From a checkpoint of a small mixture-of-experts model trained on Wikipedia: 12 layers, a variant of Adam for the experts.
Below are experts of layer 2 (counted from 0) of a mixture-of-experts language model. Rows are named router (the router's row for the expert), gate (a neuron's input weights, with its number), up (a neuron's input weights, with its number) and show model dimensions 128-255. Each number is 128 + 24 x the weight over its row's rms, rounded and kept within 0 to 255. Numbers have three digits each.
After each expert's rows: a language model's description of what the expert responds to; "mostly gets" lists some tokens that are sent to it at least half of the time. This comes from a sample of Wikipedia text that the model never trained on.

# expert 1
router:101119143112111139107093117133130115138122151139081095115114176094138102074153152148160121130141143159138141133135116115155142179111112162134125128168132129171100110109117135110147104099126099184099128097129154135128103096103142176155122112113135097154146131142117131180146127108080177119092107099070142147103119184112079107122153107153105123125138092079111166195137147087147127134142
gate0:116142132139103153100131122164131139138144150111156127119153151132118132120145148133135116183142152109153121085149116118167111136116104095084140126160109131115152126105110152203120155184103153094123133136122109141142137125098111149094137127088166114130137167134125087101105133147121109130135123109146099138191140109093164152126136140094119110116166153133126112126111144140080134113125
up0:126157128162138157100144137145128146087084141113137095128093124124123135110139170134137114123120117138175140105114104106137118116167118099083152157101127137144153148127129113185085161131125166096138117137139107122118136088165115110112096164144172135157136176156118113159151158164112093159151127132115090144098172088158157107150130102141138131156142123139156161148115113107090113131158
It responds to: Section headings like ==Career== and ==See also==, plus word pieces in French or Latin names, species descriptions and taxonomic lists.
mostly gets: " ====", " desc", "==See", "==Career==", " la", " founded"

# expert 9
router:118128132119114161129082110154151126103118151116128105161096090122124120105118135130136110165078116109144143121181098136126131126133127123112127119144076104123126131129094138167125156116143099149127149142098088136134132077145151139166117158163161128115141145102128113134128114112129123155127131127115112133076118136119126128133141158151140086170112135072097125159128170117087115121147
gate1:090110124148139133117163133130128150147143085120139165143149147140149171178104117125076130109104141162135094124129112098132120116147148086114096115151126147123141084105109147124110121107139104134138115158128140156148094106094119138140145117111153098123121128149112102126081093140083117115112126149148140092189156093146132115136098138122123121126076127167141081099158124092101155127144
up1:138104119169119139122141142144130158125161124114138109133133174166106096128141186112090101133137133154127099130107108077166107118129134101117161087130123120097127093132130160122114110149165107137134130111137152170144091117102104116139137110130176092138115150137095098124101050145096111154124131146120065143126111114146139093133131116151137138107092170161114088154133113124154134141141
It responds to: Counting words and nouns after articles in building or history descriptions, such as five steps, eight bells, government, church, city.
mostly gets: " government", " military", " church", " education", " state", " aircraft"

# expert 4
router:138101127134142116116117138085100124159149137083137124140144108116127174145135140139148146124133131138137118133087119117148102121119140095142194101154093196131126119114115179106096132108100109123136089089121125127138074153132123144157146158130101110124061100141122150128151128098160082120135115118098162133117157105102086126147159088111118103164120129132169170136139090108116130139128
gate1:100138125122124081132144108107131144127078118127122164146129140154118147156131104106101127130096098164138090123106125201167160111125140126121159087078111109139119113109153124127139107104101117105122126123136152111122115148114130130154099115109124143137144156130153129090098080089122086115156134207110135134151136147101103147146102129107133115153118134117155153124129077125116098099108
up1:120102133167150123104100157130111126145100159143141172118101071110106152145144094148145126087125112150090110103107083142133145144140144138132138090108108156103154139126099131116124144145113108108144108093126113132145122132116183150140143105114127105145096161158137121103110074084170076122163075193079139130173138113090112112119097109106112120139119120150144146134151102129112111123124
It responds to: Word pieces inside Spanish, Portuguese or other Romance names and terms, often in lists, such as Pab-lo, Á-ng-el, Nic-ar-agua.
mostly gets: " Phylum:", " er", " McK", " constit", "°0", " Orth"

# expert 20
router:193108122130138107158152109163134122097157134146134117131163103128165164112096113094138093114164115130089124109139133158154090145138144142090152098136099159150160097169101138107084146168142156145177086116139145128115161141131157142127104183119121133137115163141164143113164128086130090159099117135088092105133133106143138089108157135123104180106144146123125136159145168103096123145122
gate0:147128134188120151130130141155123126136113138107156109184149127163197132113104140104110139144071111095159143140164155132113148129123137140123099120137126135117153101177113121112124114167139165097137116126157142131154162095108120183076117129127161108101130117136123105104132176139072148093125183149097151103082137121175151082097084064108151154148103120107135181161136147136102150149142
up0:128135096158098133086114169169127137143129146102144093133106097141172141084123080123133103124066153095121139127158152142093104153103135143105135131161128173127151098194101134096120108121144179124170094126140122165137176141150117175094144121128169115106086142141143128095104155161119143130102134130080136106101144133147129086123123121113116181144115120138141187124117157151116166154176
It responds to: Tokens in football and other sports text, such as Group in Group C, league, club, playoff, and the before team names; also Thai script.
mostly gets: " int", " chap", " disp", " spec", " GBR", " AUS"

# expert 3
router:134148118114106127131119128117133128154140100058147101115082139134123128139125149139153167152109116135129138176133103113092106121144154106166077133148145127141107123129119125106139090110126129148117148147125122157111139127158108134126144082098132102169144091165112125112101121131165152081106168102132148142160131110144127141131110115120159126118120128182153152154149153103161075145124
gate0:154148094105108173083125122143156126131111151160145153112120137109121079062112124152101142146116094093114119139142154155123115117135121135141148091142109156148143079120146116128123096154171129101137133132122102132103177112123129120109151130092128098126135116145112098141138103134112139122141114135150095128162154155131104164102111084132139154136124147116094125148145173109115145127108
up0:143151117081113146121113128145124099148122143104113116131118170121131068059140155112076147163136096099122135102146145154120145107170097102147153112121133138152184104129128094157118081144148116090146136118111122119092120107147097090170157119116109096132137158159134120144133094173100115101157115148165119098104135115135142140098120126142105152129153155121115132123114162106105148109133
It responds to: Table pipes and entries like Loss or W/L, coordinate and time-zone pieces (°N, UTC+3:), plus the conjunction and and word pieces in aviation text.
mostly gets: "°N", " A;", "°0", " Synonyms:", " (aged", " (DST):"

# expert 21
router:111136153146134089115154145092095106140134086125158131165150153132096110163111131134137110133138156096141100135159128092120126136099146142152124127110149128130144158145129090078148115096151152144124097157109129099122138137123137092127142131148131114146120117081155123109133163132130118086112112138174132137119117116158152127161133165142146120130125126116126122160156093170143087116138
gate0:099112130098115130102123113129110113119131106124092101130104126103143065125093161125146141184115107138141122130146167147106104118145127071094103090133157143118137120111120159121155172114148168123122105090093115116108114131087153173162127141128158108126107094097158131144147087154138120115138103149155101141135119111124125111097117121147118108116176162079113099144071105156079097120104
up0:069138136102064142106149094126115146118104083087132115135129140119182083067114159136082109231132147125160146149125148149126141125137126091116127133127111114105116107120108140121187167086126128137130153108050111142112156146131129161127131145159133145133150125104110134142112114176138134122163146171142090161153109127114130186100121117120119094158134191128144105129113113161117109123132
It responds to: Tokens in album and band articles, such as re- in re-release, format names like CD, and capital letters K, B, J starting names.
mostly gets: " K", " ins", " wh", " Wh", " bass", " vir"